{
  "n_layer": 9,
  "d_model": 192,
  "n_experts": 192,
  "experts_per_token": 3,
  "d_expert": 32,
  "d_shared_expert": 0,
  "activation": "geglu",
  "moe_layers": [0, 1, 2, 3, 4, 5, 6, 7, 8],
  "router_score": "softmax",
  "normalize_top_k": true,
  "routed_scale": 1.5,
  "balance_loss": 0.00321,
  "balance_bias": false,
  "router_z_loss": 0.0001,
  "init_std_router": 0.0191,
  "lr_router": 0.00104,
  "vocab_size": 8192,
  "norm": "layernorm",
  "norm_eps": 1e-07,
  "tie_embeddings": true,
  "optimizer": "cautious_adamw",
  "lr": 0.00118,
  "beta1": 0.9,
  "beta2": 0.99,
  "batch_tokens": 65536,
  "seq_len": 512,
  "train_tokens": 404500000,
  "steps": 6173,
  "dataset": "wikipedia_en"
}
Below are experts of layer 2 (counted from 0) of a mixture-of-experts language model. Rows are named router (the router's row for the expert) and show model dimensions 0-191. Each number is 50 + 10 x the weight over its row's rms, rounded and kept within 0 to 99.
After each expert's rows: "gets" lists some tokens that make up at least twice as much of what it gets as of all text; "mostly gets" lists some tokens that are sent to it at least half of the time. This comes from a sample of Wikipedia text that the model never trained on. Tokens count by the router's weight.

# expert 98
router:38 62 24 42 53 55 35 40 50 48 48 48 57 47 38 49 38 71 52 32 71 63 53 47 50 65 53 53 59 59 54 53 62 44 52 41 54 50 54 69 48 44 49 62 51 37 32 62 62 43 42 35 49 36 63 46 56 46 55 21 29 59 48 53 42 62 48 69 41 50 45 57 35 34 61 54 49 53 45 36 62 35 22 56 49 51 47 41 51 50 53 60 53 41 46 57 42 66 72 54 47 55 52 67 52 41 61 58 57 43 54 44 55 62 51 51 65 49 52 63 65 54 60 60 59 57 48 50 53 34 53 50 36 50 63 47 51 58 42 55 51 41 34 61 66 61 41 60 42 41 59 62 49 57 37 47 31 38 45 39 56 42 28 55 66 53 47 37 49 58 32 52 46 44 44 46 44 52 56 34 53 46 65 40 46 56 55 68 54 48 53 65
gets: "H", "K", "A", "O", "T", ")"
mostly gets: "H", "ra", "O", "GF ", "Competi", "Pos "

# expert 62
router:56 55 37 45 57 47 55 41 61 75 40 62 51 47 41 39 46 58 62 38 69 57 42 45 49 47 43 52 48 51 56 55 63 64 38 48 60 60 43 52 44 43 39 57 42 41 43 51 77 33 59 53 50 48 64 50 61 54 45 43 38 62 46 38 45 62 43 61 58 52 53 72 49 50 52 52 55 57 38 45 60 64 30 45 41 40 45 55 49 50 52 43 57 52 51 50 34 43 56 54 64 62 34 61 42 36 49 46 54 44 55 65 69 68 49 48 57 48 50 48 78 44 46 60 38 60 64 51 41 42 43 59 45 58 60 55 53 56 29 48 53 39 21 50 51 40 36 57 42 52 50 47 39 72 42 45 43 43 43 43 36 58 56 54 68 53 60 59 52 61 37 48 50 50 44 66 23 46 44 49 64 64 68 21 51 51 41 64 55 59 62 50
gets: "as", "199", "201", "\n", "ation ", "South "
mostly gets: "as", "fication ", "example ", "West ", "South ", "Notes "

# expert 61
router:64 67 28 43 63 55 57 58 53 51 49 45 52 41 32 53 36 51 51 61 67 67 42 50 51 57 47 42 66 57 64 52 41 58 35 34 58 58 65 58 59 42 45 50 63 35 41 50 47 32 47 38 62 48 41 54 44 36 51 36 40 56 51 66 39 50 53 49 35 31 57 56 50 47 50 53 56 57 53 45 63 62 40 55 43 54 55 41 53 55 33 59 58 39 55 49 60 52 72 50 44 63 43 72 45 41 62 52 62 49 43 48 66 54 46 57 57 48 42 54 61 57 51 54 56 53 50 52 56 35 56 41 49 43 74 47 42 69 28 45 53 56 27 78 33 59 58 48 39 29 61 59 40 62 38 46 58 43 47 51 46 37 30 63 45 51 44 50 48 53 59 54 48 34 54 45 28 54 47 63 42 51 61 46 43 62 38 62 46 46 39 43
gets: "t", "p", "com", "car", ".", "U"
mostly gets: "p", "t", "com", "car", "dic", "tar"

# expert 135
router:44 52 27 51 62 62 36 45 42 50 65 53 59 40 50 48 33 54 46 41 81 46 67 57 43 45 56 42 48 56 47 60 47 51 54 44 59 70 52 56 44 42 53 42 53 47 48 45 54 47 56 54 50 31 51 58 59 42 50 38 45 69 57 54 35 46 48 48 46 45 47 75 41 61 43 65 67 34 25 41 76 49 31 40 31 34 51 63 66 42 41 52 56 46 35 54 55 47 74 51 39 61 38 71 53 43 48 47 62 60 49 60 65 69 46 55 42 55 55 62 53 46 69 39 57 52 59 44 53 37 54 63 50 50 62 52 50 61 52 46 49 51 38 61 34 37 56 51 45 49 49 43 45 66 51 45 46 50 52 30 56 63 28 56 59 51 37 58 66 48 51 51 50 58 30 55 42 37 51 54 48 54 50 44 44 45 51 64 35 39 55 50
gets: "g", "le", "le ", "ff", "ie", "led"
mostly gets: "tt", "ff", "led", "ie", "ss", "le"

# expert 137
router:54 65 41 36 65 59 46 47 52 58 49 58 52 30 46 41 37 41 54 35 75 70 48 40 54 50 40 41 56 52 58 53 53 48 60 35 49 51 53 66 53 40 38 53 61 33 43 42 71 69 47 55 49 17 52 42 37 46 51 39 31 67 56 43 45 61 60 77 49 42 57 60 39 48 43 64 53 59 45 48 63 42 43 52 37 39 44 44 56 53 40 55 53 35 45 46 60 45 62 53 51 56 34 59 59 32 56 42 50 60 45 52 51 57 50 49 54 49 47 60 55 45 59 50 36 43 79 58 45 41 66 52 47 48 62 47 53 48 55 60 51 53 46 69 41 53 27 57 53 43 61 52 44 73 41 33 56 43 36 28 34 42 51 60 55 54 54 53 44 55 65 49 48 45 44 44 36 58 51 48 60 52 57 27 46 55 43 64 42 56 50 60
gets: "6", "7", "4", "8", "5", "9"
mostly gets: "once ", "GER ", "ARG ", "rather ", "6", "7"

# expert 42
router:48 57 34 49 64 58 56 42 55 61 55 43 38 48 39 36 53 47 49 36 68 68 74 40 45 36 36 35 81 44 51 62 69 48 40 40 64 54 60 58 62 43 36 52 56 41 45 52 54 52 48 38 48 33 65 69 60 48 52 40 40 60 48 53 51 52 52 61 37 56 59 74 50 60 56 53 65 61 38 39 67 52 36 40 50 28 60 53 64 57 35 51 63 34 51 54 42 52 58 68 51 60 47 61 57 43 51 43 50 49 49 63 53 63 45 51 43 57 45 59 64 47 61 53 50 53 49 40 51 49 60 49 51 49 56 54 39 67 45 63 51 48 35 47 55 37 45 66 46 48 60 62 42 69 45 48 55 28 49 40 28 46 47 51 67 53 60 33 50 51 44 50 52 41 48 52 31 64 48 43 48 37 73 40 46 58 50 59 47 48 49 67
gets: "1", "2", "3", "4", "10", "5"
mostly gets: "#", "10", "1", "12", "zone", "tion"

# expert 114
router:60 52 29 35 65 48 54 41 56 57 55 54 54 53 49 53 41 49 44 44 65 59 49 56 44 50 40 48 58 61 60 49 37 45 55 53 55 88 36 47 38 45 28 54 53 44 33 51 62 50 56 37 56 37 67 43 50 52 53 41 42 39 49 75 49 73 61 42 34 26 49 69 51 41 39 49 53 56 50 46 69 36 31 45 49 53 62 53 58 44 38 43 52 51 31 43 40 54 68 58 43 58 46 42 45 35 57 50 57 47 55 56 49 58 64 48 46 47 44 59 67 66 47 59 53 52 54 49 67 51 47 48 38 51 64 54 59 66 46 41 59 49 39 48 52 55 35 63 44 41 61 67 37 66 56 39 54 44 53 58 47 41 33 54 77 68 53 41 47 29 53 55 48 40 55 45 51 49 45 49 44 56 59 33 34 47 41 65 49 57 46 48
gets: "in", "el", "on", "at", "ul", "i"
mostly gets: "in", "main", "qu", "oc", "cl", "ebr"

# expert 191
router:60 66 35 47 59 38 66 48 52 45 44 56 57 54 50 44 44 55 58 47 55 58 51 35 58 40 40 51 78 59 50 51 57 51 44 36 59 51 44 62 53 39 48 59 57 31 36 37 68 56 59 50 50 32 55 54 49 56 36 36 31 47 60 43 48 66 36 74 56 49 55 67 43 66 54 57 52 53 44 37 66 52 37 48 44 60 48 56 61 44 43 43 55 33 48 59 37 48 70 42 47 56 44 54 53 46 56 35 59 46 49 64 79 65 59 53 50 48 56 57 68 62 64 46 37 53 44 54 46 44 51 47 48 56 66 46 52 62 35 38 60 50 41 62 58 39 47 59 50 38 62 58 47 66 52 50 55 33 39 40 42 34 27 62 48 54 60 65 60 55 39 50 53 42 54 59 22 54 48 60 41 51 61 43 54 59 39 57 41 65 66 53
gets: "Ch", "Royal ", "\n", "X", "Cup ", "), "
mostly gets: "Ch", "Royal ", "Grand ", "Imperial ", "Championship ", "Cup "

# expert 154
router:50 68 33 47 49 59 63 53 55 60 47 49 51 43 49 42 25 56 51 39 76 60 45 51 40 48 46 56 58 47 46 58 57 54 58 49 48 59 52 68 63 42 45 44 59 40 42 32 70 54 56 38 67 47 61 46 42 47 47 42 43 54 53 34 44 74 66 67 34 43 49 73 53 39 45 71 66 52 37 45 68 55 36 50 38 44 44 47 50 46 46 47 66 40 35 51 32 48 70 39 43 56 47 42 50 44 58 38 49 49 50 48 52 55 49 59 57 43 46 53 56 54 39 49 36 52 53 59 53 52 51 59 54 63 70 54 58 87 45 47 49 42 27 51 46 33 49 58 50 38 60 50 52 62 47 48 52 36 38 44 49 30 49 56 71 55 35 55 50 63 52 42 61 48 44 65 43 48 52 56 50 44 67 31 39 36 50 49 45 40 51 59
gets: "W", "E", "°", "″", "8", "W "
mostly gets: "W", "E", "°", "″", "W ", "WA"

# expert 7
router:43 61 37 39 59 54 53 54 52 56 50 47 52 62 42 41 29 66 59 35 65 61 48 45 43 32 48 63 81 63 52 51 63 45 47 36 51 61 45 65 63 40 46 56 63 43 36 56 64 49 44 46 45 41 54 53 49 47 52 47 39 49 47 54 31 50 52 51 35 31 58 66 42 27 52 54 59 48 54 49 69 42 38 44 43 54 53 49 53 64 36 60 60 59 48 61 52 57 62 37 48 59 29 68 33 42 53 40 67 48 58 62 56 70 42 59 47 57 45 48 61 54 51 61 50 50 61 61 42 56 49 51 51 54 65 41 48 63 26 51 49 51 44 64 64 43 32 69 27 54 66 54 47 61 49 49 47 25 45 51 43 37 47 57 61 55 63 44 43 46 51 49 60 39 44 60 37 54 55 59 39 53 51 26 49 55 44 64 42 50 44 46
gets: ") ", "the ", ")", "), ", "un", ".) "
mostly gets: ") ", ".) ", "\") ", ".)", "), ", ")\" "

# expert 184
router:56 49 43 51 51 62 56 56 50 51 64 55 59 53 29 45 26 53 52 37 79 66 54 39 54 28 41 44 78 60 69 57 54 51 57 39 51 69 61 54 51 29 41 50 56 49 44 47 53 34 42 53 45 39 52 65 60 49 63 15 34 52 62 51 42 53 47 63 43 48 70 70 43 49 49 64 65 50 37 25 58 43 37 52 66 54 52 60 53 59 32 43 62 36 43 44 43 51 58 47 60 56 32 67 52 41 30 47 50 49 50 51 61 56 59 55 45 52 52 49 55 57 48 50 52 45 50 52 66 50 54 62 60 53 53 41 47 49 48 60 45 49 33 47 55 52 52 57 38 51 57 58 39 61 47 35 46 28 55 44 54 46 42 65 59 49 57 41 53 60 58 47 49 43 43 43 32 47 46 54 61 61 57 50 54 66 39 57 46 45 58 38
gets: "1", "2", "5", "8", "3", "7"
mostly gets: "There ", "census", "median ", "Census ", "there "

# expert 132
router:66 52 23 43 66 58 62 38 47 57 35 52 50 55 51 51 35 43 55 42 60 64 40 60 33 57 45 48 67 53 56 45 51 56 46 41 52 57 41 54 52 44 38 51 52 33 42 49 66 54 60 55 46 20 52 56 45 49 69 34 42 51 59 59 48 52 37 71 48 48 61 56 36 38 40 53 63 60 51 51 64 48 28 44 35 52 37 50 61 47 41 46 64 34 58 55 57 45 53 54 51 50 43 53 46 46 47 61 52 60 43 54 41 67 57 48 40 54 57 50 66 50 65 61 54 37 58 67 38 46 62 45 36 41 66 40 57 67 46 45 53 48 31 68 55 63 58 63 43 47 56 59 47 69 37 52 50 38 34 20 52 55 53 53 39 57 43 45 55 35 48 53 52 44 42 50 48 58 66 59 55 37 63 32 39 52 43 59 45 44 34 66
gets: "for", "| ", "For", "th ", "Em", "f"
mostly gets: "for", "For", "Em", "Def", "def", "Big "

# expert 117
router:61 45 37 42 57 58 60 37 49 53 58 47 61 43 30 42 38 54 49 35 64 66 61 39 56 43 39 55 59 60 49 47 46 53 44 44 63 57 48 61 52 35 45 66 59 33 32 46 59 58 45 41 51 45 64 59 53 44 57 38 45 48 59 50 45 56 46 56 57 35 59 66 44 43 44 51 54 37 45 39 65 41 21 36 48 41 52 60 76 59 42 46 54 43 54 59 38 49 53 49 47 63 37 56 46 43 62 52 60 57 61 67 65 55 32 54 61 38 40 53 64 57 52 43 54 58 40 60 52 49 86 47 49 56 63 43 56 60 46 60 54 45 29 55 53 47 37 60 50 33 55 48 36 63 32 45 60 40 57 37 41 31 33 50 59 50 58 59 62 43 46 55 58 35 47 48 55 54 46 50 47 44 54 55 30 42 27 61 35 53 49 56
gets: "| ", "==", "===", "== ", "The ", "=== "
mostly gets: "== ", "=== ", "==== "

# expert 138
router:55 59 34 46 63 73 53 42 49 46 49 51 52 48 47 48 44 57 46 38 59 47 52 60 46 43 43 60 71 59 48 50 43 38 44 39 44 61 49 70 42 40 54 68 55 30 40 42 70 58 47 48 53 40 45 65 60 47 55 32 45 66 44 51 39 63 45 61 53 59 63 58 52 55 46 62 68 40 40 41 56 46 48 56 38 53 37 46 50 50 25 45 64 33 33 57 37 49 61 45 47 59 50 74 48 37 60 42 55 43 40 53 73 67 41 52 42 49 54 58 68 67 62 49 59 57 43 58 48 52 65 45 48 54 49 46 51 64 33 54 52 54 38 55 35 51 41 54 45 35 65 46 36 62 51 39 59 38 25 41 42 46 36 57 51 82 45 44 48 47 43 39 46 32 49 59 36 59 47 49 57 43 70 54 44 61 47 52 49 58 51 54
gets: "The ", "A ", "first ", "the ", "This ", "second "
mostly gets: "The ", "This ", "last ", "My ", "An ", "next "

# expert 23
router:49 68 40 46 63 61 42 30 44 46 49 45 59 54 39 52 36 55 34 41 85 60 74 54 54 42 48 46 59 46 52 43 63 65 45 44 55 56 51 75 50 39 41 67 49 33 32 37 56 51 45 56 48 33 76 47 41 40 53 41 50 59 67 53 45 56 54 49 36 47 52 59 35 39 48 67 66 57 45 42 53 51 39 51 61 54 41 45 43 59 34 45 66 35 56 59 40 64 67 52 60 63 39 55 47 61 42 36 53 62 45 68 59 65 63 46 57 37 52 56 63 59 49 55 49 45 51 48 37 48 75 56 39 40 58 53 37 59 49 58 54 49 31 74 47 37 47 46 39 49 57 52 39 58 46 54 49 33 39 32 40 54 43 54 63 51 45 52 46 53 58 57 49 58 52 35 46 50 51 50 62 43 55 48 43 51 40 59 47 58 52 54
gets: "A", "as ", "As ", "part ", "of ", "ati"
mostly gets: "As ", "Found", "Although ", "Because ", "Founded", "seasons "

# expert 120
router:59 65 33 53 54 62 58 44 55 53 40 53 57 42 54 56 38 65 67 42 78 64 54 58 52 32 40 52 58 50 49 50 53 57 42 55 47 48 48 60 39 31 51 63 52 28 28 51 61 51 47 41 44 41 53 57 51 54 49 38 55 49 32 41 36 71 49 58 52 52 72 52 43 61 55 58 60 45 42 53 69 27 41 57 59 55 46 42 45 52 50 56 50 44 37 57 47 48 72 55 39 53 35 47 46 34 49 58 57 50 60 62 49 79 54 42 41 41 64 52 62 53 56 66 41 47 53 49 51 47 65 42 53 68 63 57 47 56 52 40 56 43 38 64 51 55 45 44 42 37 63 60 50 67 44 44 55 24 30 44 46 56 35 65 62 60 46 57 38 36 31 52 54 47 54 43 44 60 52 44 51 59 57 44 27 43 49 65 41 45 52 55
gets: ". ", "for ", "on", "C", "1 ", "On "
mostly gets: "On ", "Upon ", "On", "For ", "— ", "emor"

# expert 28
router:63 56 46 44 66 61 58 44 57 49 50 48 53 42 26 50 45 67 55 34 69 60 70 44 53 39 62 45 67 54 52 66 58 46 50 42 61 50 59 57 43 46 39 57 47 36 41 40 82 35 57 50 52 42 46 45 55 41 58 34 37 68 66 58 40 56 55 70 56 53 76 59 32 43 54 56 62 50 47 53 67 64 46 59 47 53 34 62 44 36 38 47 61 47 33 56 55 54 60 51 47 62 35 71 41 49 48 56 50 63 57 55 65 68 43 53 46 48 58 51 59 52 40 44 53 49 66 49 60 37 57 43 44 56 53 54 41 68 35 50 49 37 34 57 45 33 38 55 41 55 59 54 42 60 58 48 37 32 59 61 37 43 53 69 55 50 49 56 60 60 45 54 51 41 40 40 39 55 36 63 50 48 60 57 38 41 55 57 50 57 52 47
gets: "201", "202", "200", "end ", "199", "\n"
mostly gets: "(#", "comple", "east ", "end ", "again", "ended "

# expert 129
router:49 56 37 37 43 47 54 46 41 49 49 40 44 50 45 36 40 53 65 43 69 65 80 45 52 48 41 46 59 58 41 55 61 56 44 31 44 44 46 58 56 38 43 55 60 39 44 55 71 48 50 60 53 30 42 50 45 46 73 39 39 60 56 49 40 58 41 68 45 30 51 70 54 38 51 66 58 44 53 49 66 48 41 59 47 53 44 52 50 52 40 44 67 30 44 55 42 56 65 44 42 55 32 54 50 42 57 43 68 58 50 63 69 73 62 48 64 38 62 52 62 61 61 64 64 57 63 54 50 44 54 61 47 53 53 52 64 88 44 43 43 53 46 59 38 54 44 57 49 44 48 49 48 55 33 32 51 31 52 55 35 34 48 60 63 46 58 54 50 65 40 55 48 37 44 64 46 52 54 57 53 54 61 44 52 49 40 50 41 42 46 55
gets: "B", "De", "Col", "″", "Team ", "Arch"
mostly gets: "B", "Col", "De", "Bas", "Arch", "acter"

# expert 57
router:51 61 46 43 44 55 57 47 58 58 50 48 49 55 46 48 26 58 35 51 65 54 65 48 48 35 41 49 60 66 44 50 53 57 51 41 48 66 46 58 48 50 48 60 47 46 25 31 57 54 54 61 53 39 60 51 47 51 73 30 41 56 60 36 43 59 42 56 37 46 66 71 42 40 55 42 60 43 47 40 58 42 37 43 54 49 40 51 54 52 41 37 45 40 56 51 37 57 56 63 46 39 50 56 43 54 52 54 62 50 50 44 58 63 52 56 50 47 61 53 66 57 51 42 52 47 47 58 68 49 73 61 62 53 61 48 49 73 58 42 55 56 26 59 54 50 38 48 43 29 72 38 43 77 47 42 34 55 46 60 33 45 49 56 64 70 36 49 46 40 48 52 40 41 32 72 51 53 56 58 60 55 53 39 46 64 37 62 50 70 66 53
gets: "al ", "dis", "ic ", "ous ", "ical ", "able "
mostly gets: "dis", "Dis", "atic ", "ous ", "mis", "critical "

# expert 122
router:43 58 33 39 58 55 54 51 48 50 56 58 52 56 41 54 45 70 49 51 69 67 45 37 53 45 41 45 64 63 58 55 59 41 32 46 45 49 66 51 61 44 39 62 60 30 19 42 61 55 37 52 59 41 52 55 56 48 50 38 41 53 65 47 54 47 52 50 40 29 74 58 53 59 51 62 54 44 39 46 55 53 32 43 57 49 49 48 65 47 42 45 60 27 46 53 32 65 65 46 45 66 41 49 40 40 53 61 59 53 65 58 48 52 49 53 37 50 46 49 75 58 68 48 45 51 74 44 44 41 57 32 48 63 53 45 47 50 31 51 46 50 37 65 51 42 55 62 45 45 67 55 44 54 59 42 64 47 42 42 33 39 36 74 61 59 66 55 50 45 56 55 48 36 62 54 39 66 51 47 56 49 55 45 45 50 58 55 51 73 52 46
gets: "o", "wh", "en", "vis", "un", "du"
mostly gets: "o", "wh", "du", "Du", "uni", "wa"

# expert 3
router:54 52 34 44 56 65 59 45 46 58 40 60 55 47 37 51 28 57 59 35 69 58 49 43 47 46 41 50 54 43 57 67 49 47 50 38 52 48 38 65 44 30 40 51 61 40 36 46 51 27 68 33 55 36 67 56 42 42 49 42 40 69 54 50 47 58 54 62 47 45 54 72 59 52 52 50 55 50 43 50 63 59 43 51 62 57 44 54 62 59 41 71 70 45 66 43 47 43 68 59 57 55 20 60 35 47 54 45 52 54 54 49 61 63 45 53 56 39 50 48 70 61 55 49 37 42 61 44 37 61 67 46 45 35 49 41 48 51 48 60 58 54 30 72 45 53 33 53 42 37 52 50 47 56 45 46 46 48 37 43 62 48 43 66 53 70 29 60 49 48 50 43 59 58 42 62 32 54 55 59 60 52 63 40 40 43 48 69 46 42 58 47
gets: "as ", "after ", "with ", "and ", "before ", "than "
mostly gets: "as ", "before ", "after ", "than ", "As ", "until "

# expert 186
router:51 75 44 51 52 54 48 58 55 55 47 43 61 56 41 31 49 49 56 40 72 53 49 36 48 44 44 35 65 51 45 52 58 33 57 46 67 62 48 57 48 44 41 59 60 30 35 47 64 67 56 64 41 39 71 64 73 46 68 35 31 49 64 45 39 47 42 62 47 47 54 63 55 43 42 62 57 49 53 58 72 45 35 41 43 34 33 47 53 55 40 46 49 32 57 63 45 64 54 71 49 67 38 63 47 44 49 49 50 49 36 41 59 55 48 56 65 45 50 53 58 66 44 48 53 55 50 39 42 45 52 53 39 54 58 41 58 69 38 51 48 45 43 53 47 52 37 45 42 47 57 46 70 66 41 38 38 40 43 35 47 48 30 60 69 74 41 56 44 36 44 49 49 48 41 57 35 47 55 56 62 47 53 39 43 37 39 54 49 62 53 58
gets: "ic ", "ated ", "tic ", "ical ", "ative ", "ist "
mostly gets: "ological ", "ational ", "ism ", "ative ", "tic ", "istic "

# expert 10
router:61 54 31 39 48 61 67 51 53 37 61 55 51 50 54 40 45 61 49 30 57 74 57 42 54 53 47 51 58 66 55 61 52 36 55 51 52 62 55 55 32 38 55 49 43 36 42 39 80 38 40 56 40 44 64 53 59 53 59 45 40 49 58 47 41 57 57 46 45 59 48 71 44 53 54 56 59 57 43 59 69 50 36 55 49 44 54 59 46 32 39 59 59 50 48 56 41 56 66 45 50 52 45 71 51 29 46 56 48 57 46 48 59 64 52 60 60 53 53 60 55 70 61 49 37 52 54 55 64 54 59 48 38 43 65 52 44 62 49 41 58 55 29 52 44 29 38 47 36 47 62 51 50 67 34 58 48 29 45 45 48 53 42 66 62 54 36 56 41 39 41 51 61 57 29 62 33 47 42 48 46 53 67 36 31 35 47 48 30 45 38 57
gets: "M", "St", "F", "D", "G", "H"
mostly gets: "St", "M", "axim", "Chr", "Saint ", "Cr"

# expert 33
router:36 50 35 49 58 51 56 45 49 58 45 59 48 53 42 53 36 59 46 46 82 64 48 56 57 36 41 37 64 59 55 58 45 51 47 52 64 51 60 50 48 42 46 52 56 40 42 38 61 50 59 44 54 34 61 48 45 56 66 26 51 48 65 57 36 53 41 58 54 59 59 68 50 40 47 73 64 57 31 43 71 36 45 48 50 46 49 48 65 33 33 51 59 55 63 48 44 57 52 56 49 58 41 61 51 39 58 39 54 56 38 57 70 66 39 56 39 32 42 60 56 54 62 50 40 45 55 64 55 53 65 37 50 59 60 52 42 58 41 62 47 56 45 62 33 36 52 67 45 48 55 51 42 55 40 38 40 35 24 29 45 49 47 56 58 49 62 56 40 61 32 36 52 48 43 66 32 42 54 55 54 47 67 44 33 57 42 62 45 49 42 47
gets: "200", "197", "198", "195", "192", "196"
mostly gets: "200", "197", "195", "193", "192", "198"

# expert 173
router:56 67 27 45 36 61 65 43 44 63 39 58 63 43 36 63 52 62 38 30 64 69 71 34 41 57 44 55 62 62 61 58 58 67 48 32 51 51 48 61 60 55 55 50 59 41 22 47 66 51 62 60 44 35 62 48 60 49 47 42 45 46 49 47 40 45 43 63 38 51 64 66 49 41 44 58 61 43 58 44 62 51 47 51 55 48 34 52 49 52 45 38 55 44 42 61 59 57 54 61 45 62 40 62 57 54 46 52 52 56 41 59 70 65 50 56 43 49 54 46 74 55 53 57 49 61 46 45 56 47 70 34 49 53 53 57 41 67 52 57 64 54 41 63 47 51 44 49 38 37 49 47 43 67 40 38 30 54 38 51 40 30 58 49 57 54 38 46 58 43 39 47 52 52 33 48 30 39 42 56 41 57 73 42 45 58 38 58 47 61 58 51
gets: "s ", "ly ", "d ", "t ", "'", "est "
mostly gets: "d ", "ly ", "Will ", "American ", "Virginia ", "est "

# expert 169
router:68 63 33 39 61 60 62 45 53 47 51 48 45 34 40 46 49 72 58 35 60 67 53 45 66 41 49 54 63 58 55 50 66 52 41 40 51 49 48 59 52 38 43 79 49 32 37 46 74 49 63 31 49 42 66 56 55 55 67 41 52 52 61 46 48 60 51 57 52 40 51 69 52 46 50 60 64 55 29 38 67 45 39 54 54 48 58 51 51 40 45 46 59 46 53 45 43 51 66 53 40 64 28 60 54 48 56 42 54 54 56 59 53 64 50 57 54 33 49 53 51 54 48 49 46 52 40 59 46 56 53 48 31 33 63 54 53 69 43 46 53 52 37 75 56 53 38 59 38 38 63 48 47 59 39 49 49 34 49 47 52 35 37 72 57 66 51 52 54 52 31 52 60 51 47 56 27 39 37 43 55 59 57 32 45 58 48 65 33 50 46 46
gets: "D", "201", "202", "200", "N", "196"
mostly gets: "Red ", "D", "NH", "Imperial ", "collec", "Bir"

# expert 52
router:56 62 19 39 43 58 52 46 46 52 49 51 44 52 43 54 35 51 48 45 65 52 47 45 53 50 54 47 59 60 46 52 71 45 46 29 49 60 40 65 48 47 43 55 54 40 33 49 66 37 32 45 52 42 55 67 54 40 47 41 34 60 41 54 48 56 60 42 41 54 57 55 45 37 47 47 60 58 42 38 72 49 56 46 52 51 58 44 54 48 35 41 69 38 57 51 37 56 69 49 48 63 23 47 38 23 58 40 67 38 51 52 48 52 42 53 26 46 46 67 62 59 58 60 52 56 44 37 56 60 73 59 39 48 50 55 35 63 38 44 58 51 49 73 63 50 58 71 50 42 69 68 37 63 54 43 46 42 49 41 55 50 38 56 60 56 48 40 45 46 42 58 55 37 45 58 52 40 57 62 52 64 59 56 35 51 47 59 50 63 44 57
gets: "ar", "di", "en", "an", "New", "por"
mostly gets: "di", "New", "mi", "por", "ar", "Can"

# expert 107
router:61 52 38 40 62 51 56 48 50 45 49 47 43 60 36 58 40 55 50 44 59 56 56 47 55 47 43 45 66 61 50 56 43 65 29 47 50 55 41 71 43 56 42 53 62 38 35 45 51 60 59 35 52 48 56 58 61 58 59 30 35 52 68 49 46 53 46 49 58 38 52 65 50 41 44 55 71 55 45 50 72 44 23 44 42 44 46 56 44 52 42 61 71 39 41 51 51 61 66 46 40 58 36 70 38 39 55 41 57 52 61 47 56 59 53 55 43 39 64 65 58 54 70 56 53 53 48 65 61 50 51 39 53 47 71 57 60 48 30 60 52 60 41 60 50 47 37 48 27 47 70 60 38 63 52 43 33 46 32 53 36 51 31 71 62 48 54 59 67 47 52 43 43 51 48 49 35 59 50 39 51 38 68 45 59 57 54 58 55 61 53 63
gets: ", ", "New ", "in ", "– ", "N ", "of "
mostly gets: "New ", "London", "medal ", "Kentuck", "Championships ", "Jersey "

# expert 179
router:43 58 44 37 51 58 62 47 52 49 58 48 62 44 44 43 24 54 57 43 74 65 53 37 46 31 41 47 63 54 40 55 52 54 42 50 56 56 40 65 50 40 49 59 57 40 36 44 58 57 59 56 58 42 63 66 37 27 55 33 26 60 50 47 51 64 45 51 34 38 57 64 56 46 49 48 65 51 38 22 57 57 37 62 35 42 35 53 62 48 19 36 57 45 53 64 41 48 60 35 39 49 35 53 47 40 49 48 54 49 53 51 63 67 60 57 43 47 63 61 53 56 49 57 44 44 54 49 51 36 62 37 51 51 71 39 45 54 34 51 48 49 37 58 39 41 46 55 29 41 60 56 62 67 44 37 49 43 43 45 44 42 34 65 56 53 50 52 57 48 43 57 44 51 31 57 56 51 59 52 51 45 57 38 44 46 48 72 38 51 61 46
gets: ", ", "| ", "age ", "; ", "(", "), "
mostly gets: "present", "age ", "Book "